From a checkpoint of a small mixture-of-experts model trained on Wikipedia.
Size: 16 layers, width 128, vocabulary 8192, 14.5M parameters.
Training: a variant of SOAP for the experts, 402M tokens, 6410 steps.
Below are experts of layer 9 (counted from 0) of a mixture-of-experts language model. Rows are named router (the router's row for the expert), gate (a neuron's input weights, with its number), up (a neuron's input weights, with its number), down (a neuron's output weights, with its number) and show model dimensions 64-127. Each number is 128 + 24 x the weight over its row's rms, rounded and kept within 0 to 255. Numbers have three digits each.
Before each expert's rows: a language model's description of what the expert responds to; "comes before" lists some tokens at least twice as common just after its tokens as in all text. This comes from a sample of Wikipedia text that the model never trained on. Tokens count by the router's weight.

# expert 40
It responds to: Single digits and small numbers in tables, scores and lists, and number words like two, three, four, e.g. Game 2, 5 | 1.
comes before: " | ", ".", "–", " |", "; ", ","
router:134110160113113128130076156127152136119133139135107117104167174132140140068150108139145095115140155154129095144174136138146121170129154120165115152127111128159156163118156135138175164155150159
gate5:143143072146119144122107085071136152108133148078104088168127157147124138136119145108134092136120147165143136109164181115147143160124144113106119123148114119126122140179157129143134170131157113
up5:123095140141151118082138130103120105086160116105151156115115156079119121175155139105093166167108110112094129107105094118102117101100104128118110053140125108169139126140102132092073141142143105
down5:111121142155134110092092144115113152131155088166136123135158133130137121163147117128095100137115103119092140119113102146131108157114137112108129106151123108168109135147122120162136109112124137
gate6:142143121152136090105133138110131153131140141100153134147104164114130135121108142112140133132103121152099146139125106112167148189120120119171138208131122160137112178114132131144130156143142132
up6:146084115166120154124128101124167097105139127149141118103134110163122090120126075125122107186141143115166169125105118137137141147083101110087123083148094125121136107166137093142114119113158081
down6:157161090112084128153094145157138124138171134146107108118152119103117134131123146132148091125125152121117133149131149112123102127149124115105095112156118112110106122132129083126117094118178164
gate7:151109161145083115097139136141107138080156083121139112136128119104127135142127086154127102036133125110171146112169128123136110151132150126143077156135143109093096118195105115126149170122164147
up7:119117109144135096105124156144130080109147139145107099121137166106122104130153108112142092191109065143125159115174150094111192093119181143138117142146137128126111059117079138141156171114143164
down7:160070155156136152147149101136107121163152113132085135137078082115088146122100153139122150141141128131108133113146176101146117107119120171138099137189138109126117107140122116096101133127126097
gate8:125088117121129147136114123130115131132145167144096168114157081111100110141056119118109177110120168130150126161113128168124148118127121099155156076088124130133153104132099131151129124154104133
up8:124149136127147164148107126111116101120150135164119109117129120094130105096094128108112159144121128144171125136110118171099179121116138129131116112100106132101168130134114153185147117146117125
down8:131179117103120120140149081158094143079164096120142151116191149150090122115136094123134151127101126173170113101098083116102125170122089095091135119079115156142154145111128157116158130072143163
gate9:143113157128138086099120120121125128154139159122102137120111114140101149143154113126112095110128143184068160135151129112139138096118143157161117141154138142092127119125099056117100109107113166
up9:135140158147130131097121135113106153130170140113154173146154139117112131139121082149100103137172144090121106153071136112124153173138123125128134034136098105105083072105087140100118124131128126
down9:178080127145133078098138169094153116129157153112146106163130151103123106156149138134154098121131142140092154112095136137147144158126150130145116171186110140136118081125128118127117157155145139
gate10:121146097117127114152166151117143088081115143129101163138141128137123137119130161158132184153159123171116108121130167166158157086118089120154152103148129125159105086141158117145144152153121135
up10:097098114129145132175154122127099152143124165143128146150105148187127116105121093123144148140111159160135103120141144177142119144168076147161155070098117104118176132131108152089140108132140132
down10:105169128141134106129112143097174095146101118153132125134144118145135156127138106154134089141131075129120128065106108147116112089104115129131091096146157099155152140108177169138139130148149082
gate11:147062107102105151150115138096115148151125169142099171127130125147108115117124116141132136142094138127136126118113145183161121129119089109160151117129154126134167094102175148114138139161166134
up11:121120115159113117108134108132158141114164168140171131110101159099101125158101144060129148090119105089078160077127122133134098122120112144153133109137097072115110103123093109099120170109117113
down11:110135124120119104157132146119110142123149156142115099118165161150151121077150113189109089146145158179174115097117137144115160117113109114140111111124145126143146161139132161140101109126133110
gate12:112153100127144101105117146140190114133159118137096122116145137118151091113129132133114121162152173122114155097166136138122099143151124098150122136139105119123132143140150117083179190136112093
up12:124082129092153141154128142120097089108106138101138133114123130110120150168155119110140114121100077159120129126113178105103177081155132161130135119148135125152101110102157106144096113155131118
down12:193119150094174126147113103126115153114133102106140167149145142133064134116124131148172100135113101178149101128139143161136126125129097158144069146164141119161130083111132140120111135118126123
gate13:132102107135118160132107156074131157136124139114155137139129117093104073122128111096146116176108137127154130100155159117136094122115103111163137131106125134162143128118140148119160133100167154
up13:128114090144116109077110140099156134130123107115142137132141130137138145118148111167111140113133098128136150137128104134109134104104166151144100162158157144137127130144117132184133118150133131
down13:093125099150108102123159115153154155103154127116124098100138112146115129110119118125138130125112157155162044162118080136150180124114106130145124127112114129145173116100144146128145123107146166
gate14:142105130108134151117156122084154154138158124071157127106129142147121112140137080094143100137124142175159158137152139106123135139076118159136110109159169116118108146053129129135100163094145105
up14:137107119153120148141127116117096110097151074165065131159128065128130138117117119121106144123107111140120105131121129167095112117119106148150146125123101121140106117106140099124152131146144154
down14:138093102088114146123144136104165136131128153110102118148094148122145132124130129147145077152089145100120140097125147131080093112137156165147130159155126119137117119109137081162146118140158136

# expert 34
It responds to: Last digits of four-digit years after 1 or 2 (975, 017, 990), and nouns like years, season, century, debut, countries.
comes before: ".", ")", ",", "–", ", the", " and"
router:133108198120146107112118151135136099107132113138084149150165134121093115095116106117118132113172135141132135099221146133147143118168157133149117149139142139123102123115135092122144139135119115
gate0:138133136090179171123164142131142125120177108104144144068170124123126100137139064158151133145090128132144152118142151151088139129135163129111082116092144118155111131085142142111129164120141122
up0:110127164106156157153134118121129126071126203139123086120136107114105108073098081124103122141093170160136134139114124140087116166128098094137109100087089144131169150152129144101105147118126108
down0:109131135099086148118095127129073108152182124157108141105154137153123154133166155154117157094136146127146138146148159137106162162139106135157103073157140151144110108101117100122108128151086132
gate1:108134156130117162155131109141111153155092154128129148138139162140155158124072141133128150137126148132122094190123096128126137173146121132135129128096098134094119140078159125129135145119116100
up1:126117116117166119148147111117153116122123148130108126074151155104118121080086104124111119161076147147125101079137153157134145161134129116139114100138112123146086160124156157134094125087121101
down1:120111134125118149178074113172070141073080116134101105149108130153123153159100147137124131116129080117155124143138122103141116107114129092110145133154151134169116125146095120147139144131131114
gate2:159119073139153118125158106139124155134167108097125154164148157121116122133119121130145123157127121111115109124173119154146102101162149101115094132098156105126111132100131106138110115180124151
up2:119121123138147097147098108124097140155090141113120116161132160162152141086143143097134139123101148139189116141141137136127113108083136125093124122132118096132123137111108148117129121115143162
down2:155142147096095134091118129116131138123105105136136133131128100083133165120153145147148134107154190136156127144122111131089118121095125125138143170134117146149145107190137133135132150149161103
gate3:128139181118112139118138137147105124107160144108119169111133133165124119108150130111107117127169082135144166112197157101146134110142122123128082149145148125127113126089091137148090156090135155
up3:092142150129143142121114171134095083111108123149127117129134124140121159177078105167108132115131132101151094106170119079131159114131094123175111150099148120140154079150157171132101083123112132
down3:106123094136175113116138142102200128152062119113110136131133126112088103141156160126104112123148144132138150150157139107120141124109098104160127115130111102108112123174121092111125121138095141
gate4:135155139092141082115127151089125108103191129096132181112167107174129098122142137128100146129105118158109134117117174131140114099169090137124153124161148117142125103102119097122122148138091129
up4:140119141146181164130179149120121104105163085127148089129113155121154117117106077108148120108087128135078149140116102092121113121116147085130136102139109116119146135131147162106157095154118118
down4:138119158117147100126136163152117169083120137103144107084160118140052138150150149126105129095108149105121115108140155146129117104121151145157137104155090100173121112129123151121099128108166153
gate5:124142136166130105115111152110114111101166101132151168092161133117062128161142115136128131140132101149138120173168130122144150152152124124159138109166175101116152095123098109136141147133134168
up5:128178136101110136125116093134123099146154123124074140141109153128146171136071138102143141115178114124119141093132100128189071160154097106116146098137109146086145130124099101158133175134103119
down5:125101156091111147089159090126086098099126116173145121138088127125177109097108164134137176129141142108131111102129171136154115105131144125122129100098103135094171113139128130122076153127121126
gate6:110142167144145126132118134130152113103177138096102101124126138151104135156103103164178115124114134126168102130124121134149156119105189104095138160131099150102094083153161152146116164154108086
up6:117143192161129134122087117104115138098158151114110132136133110140127093131134113091125103149084115135133134122121126152108111162149088102141109127074106148073125096113124165138150166102111118
down6:158129103100136119123087136096104135109155149139140088083126139159148138138135084116175132121085146153110102140069105111074108100127141117125119105107106125115121117095106151128114137125090140
gate7:137061159110133152125099145143139071131132161104103158117129156186138163155140106115125186115148158122187090113136173120162147133115095130173119153135113074150102102158105101148119143108117121
up7:111142152131168115089142119135158156150167088133140121110149148132105156142137118139137141171157166115142077107119148158140125136180132114090141135113105108170123105164126127111123196125118140
down7:143112096116119128131120080117162140145115155144113140124098133133144137106076117151064131110130135134130109137141145112194106173125108103157128124146104117120083131149110064125095134126118151
gate8:105130165128116095160087162140118094129106132128147136104126145143091127154178118171145150128144094152114129148164101087153127132118146145111129091110138126114134128133133101162143169093092149
up8:133131138102166096122117157174136114101102137124104129144144108116113148100134125148116146102125129115140140085179097152152136125171144176123109128159142129141109103121156116135173094138123102
down8:147112125121118126107136128167126117118137111139158147152169105139086096115090133128131131083098123142134127139152113138133110139151142148106110146106123137123100074100098146090109118081103163
gate9:133076155168140142142106146110148091108131077122114121155126111113091128102097139117081151108168093116174131112181113166154163145115139119130156156175124129106092081119129130168136135152145114
up9:110164179110126140114108139156115106160164156126137127146118151116130115123073105073173095109137140122138147147102152129167084125116129124138142139116090146128083109092082122115139132163113145
down9:130106128116099112122157089155093135130104128142114140142134162110126098147118132144106139122124153115095166139139115109121167151127164139117133083151160122127141137140123121130097103116128131

# expert 0
It responds to: Final pieces of proper names in lists and infoboxes, especially genus and species endings in taxoboxes and country names in tables: gutt-atus, France.
comes before: "\n", " |", " | ", ",", " (", ", "
router:150080155099147134101119154148137120102145088116066119146158151114114112104138143161112146109172097134118137127190162125137140120134184109140128165169124121151122116122139128126144142171163117
gate0:146119151097158130131141139125141179112131126079131119163118162130111110158128144117094119111092112116106135154148126075094111130156159118123128149177114164148121153111142122132117145105078080
up0:127141161147140167111145130108118131162163113115155089135147111138109120181144140127107127096116150090124136136132099125152112076163137076151088157083155136134129154149160156171113132136124109
down0:153130141116167148125121166123131136140121147116149135078128104158143133122153125093147084133111174141136135106106102116113127099122138138126154116099169175132150079145143126126133144152126181
gate1:142115120078145144142141143108118110100161137147108145118143115118140102138139119146124131136135109154143133114140144127137119112121091153165094159111141123149153170111154131122170146117109155
up1:150125080133112190136118143113108106143077139106113117110112103142149109155171136155103171118128101128155141146151169143144121129095092122133100184082128088124120147075093134125092097133146160
down1:106113136133092127163135091168101115171123094119154148148089100076122107161103171143156120126124144131125074145155143136119130109106124143143095122112120138118138144128157126092161096145115140
gate2:169078092080111125103120128159127120148144113128089161122133105085144145127150142189083106134121080143114141122152132127110174146144148145089133167174143145139092133150127124117136149137124099
up2:116121132116156136127089130148116160153191119115103141155139110164152142102141121136094131103114121099122140116124086163127151140110130119114124134153132164161169096121161133114144105113167132
down2:122125098156131140114148114130189136095115142113164066107107120098102106116099137108107153139139114152135091149131098143139090075111127162163114123156163088108150113131110143112121148145130126
gate3:136123151130112165153114127108153160086153116093119127106153123137143158153121150166095104099128060150098130134138127128132137105154120137113186146179079113144174123102166132153107141140121118
up3:126094143128170110155117152112132137114150104145149165105155139105126131102157134164086127134118142144113137095183163185122123109143085093134153158129117102163106173109185105148118122108093163
down3:132173145157123134112136127101147129159143126120123134154050123145121108096081106119133114158143124110156118148104096105138128138123141174133123108112120157095124172157122112142172127168123139
gate4:139160135127177135117173106123132184115153132125161130122154144159129138121137124150100179128114141138124155097131111157142135167111160128109119108134174151155123110120142138126116136135146118
up4:123129121147116113154100114119088136089183097086111154079104131134144170112118118167125125134146113104131158160120070137145184132129102116144127144079168132123136123130143135123144117152090160
down4:114116127130122134154091131148171106130106130127118131168106137108100153096137120116154162150127152111079074184165113147165091121143167125110101149093108127100113105116090122125127137099110133
gate5:119154126106114143089142148144148112106082107171139122148129097115087120151124085131154143154120121163139136150171078063149128104150069140122119123180167108114102106165138162170113116135108187
up5:098131189157136117122089136117148170133151117123110125131150161124155169120120137119132058139141111141093156145132158112146110168175126112106107137173123152114182160123138140106164116144146176
down5:118133082096130104135125166089145132118139082116131126111135120167105129137130170120133145154105104097134125101084094106109119153108143141149124150112151138133153145156123105115110088171164105
gate6:120136098125083158137148132107107137092144141095145164105124100104105151115140130193072122114161124102136184139122174123134131161153144139137131104102095149136153134149116093135127144135121160
up6:107118118134108141181099127112129148111127136088154106093106103161146136184170138128121110135126120167162139139155139124113133093140132160086149083135127098105134110155110095122096094135102124
down6:132135159130146170099104107111138100128157146112173109171161157154138113120130123122145138093114096124117160114110154149097151156095091162137159134131157192169151120119117112162129134119122116
gate7:138131129083152159123103145120112156047131112133117130134122136144108177155126149151145120120163089197108093140160132078114126129183144133114133143136096151159135116151158148161121160154115140
up7:112167130153108130170148126119165132104124123080153157142141082077150119146124119099129122147100136105148131118088139137150149068112081174120131147155160112146082146114161099108114093125107123
down7:157158147160138125108175100103128124129127137115126149139153180145117100109153132093085113094110144057114171102129142138116144115112108120134121135095130155159142075141141060118141154141144141
gate8:117126115131097161104096147129139170124129107164124110135134141125101167154132171155121127126159094131043137095181134110147127098148112118121158132148103097151115137142147121147141114131107093
up8:111196115135093152126118146123133131167126149102127121102113130125071134153083109105130121113116162117164134133137150136165068110076075140160112117157099128103115135081129109142121169083151108
down8:110092147167164106132112109126135130101099112097098108130092160144115106137137160100098133145129093141121135118130132146091162069138160084089165128130151143170127100143146115136131100120102160
gate9:134116137145157156156096142112169124127124076137128102079130132154167096136144128166101138107128095124104070120176154149141162063151186133107144146147135141133107137129135150153155146120150135
up9:130142139168106112118106117138142162093107122117130135109140130126147136181149119131118135100115112117153128143144182144120138122163218137089168154155093137107112138103169101116163095095169158
down9:143127116139105157134111172098144118119094114102135129125115144149094139123164101135093148121131131139103133057109104118128150124135149117163092105163172120178154116122125118103071118142174144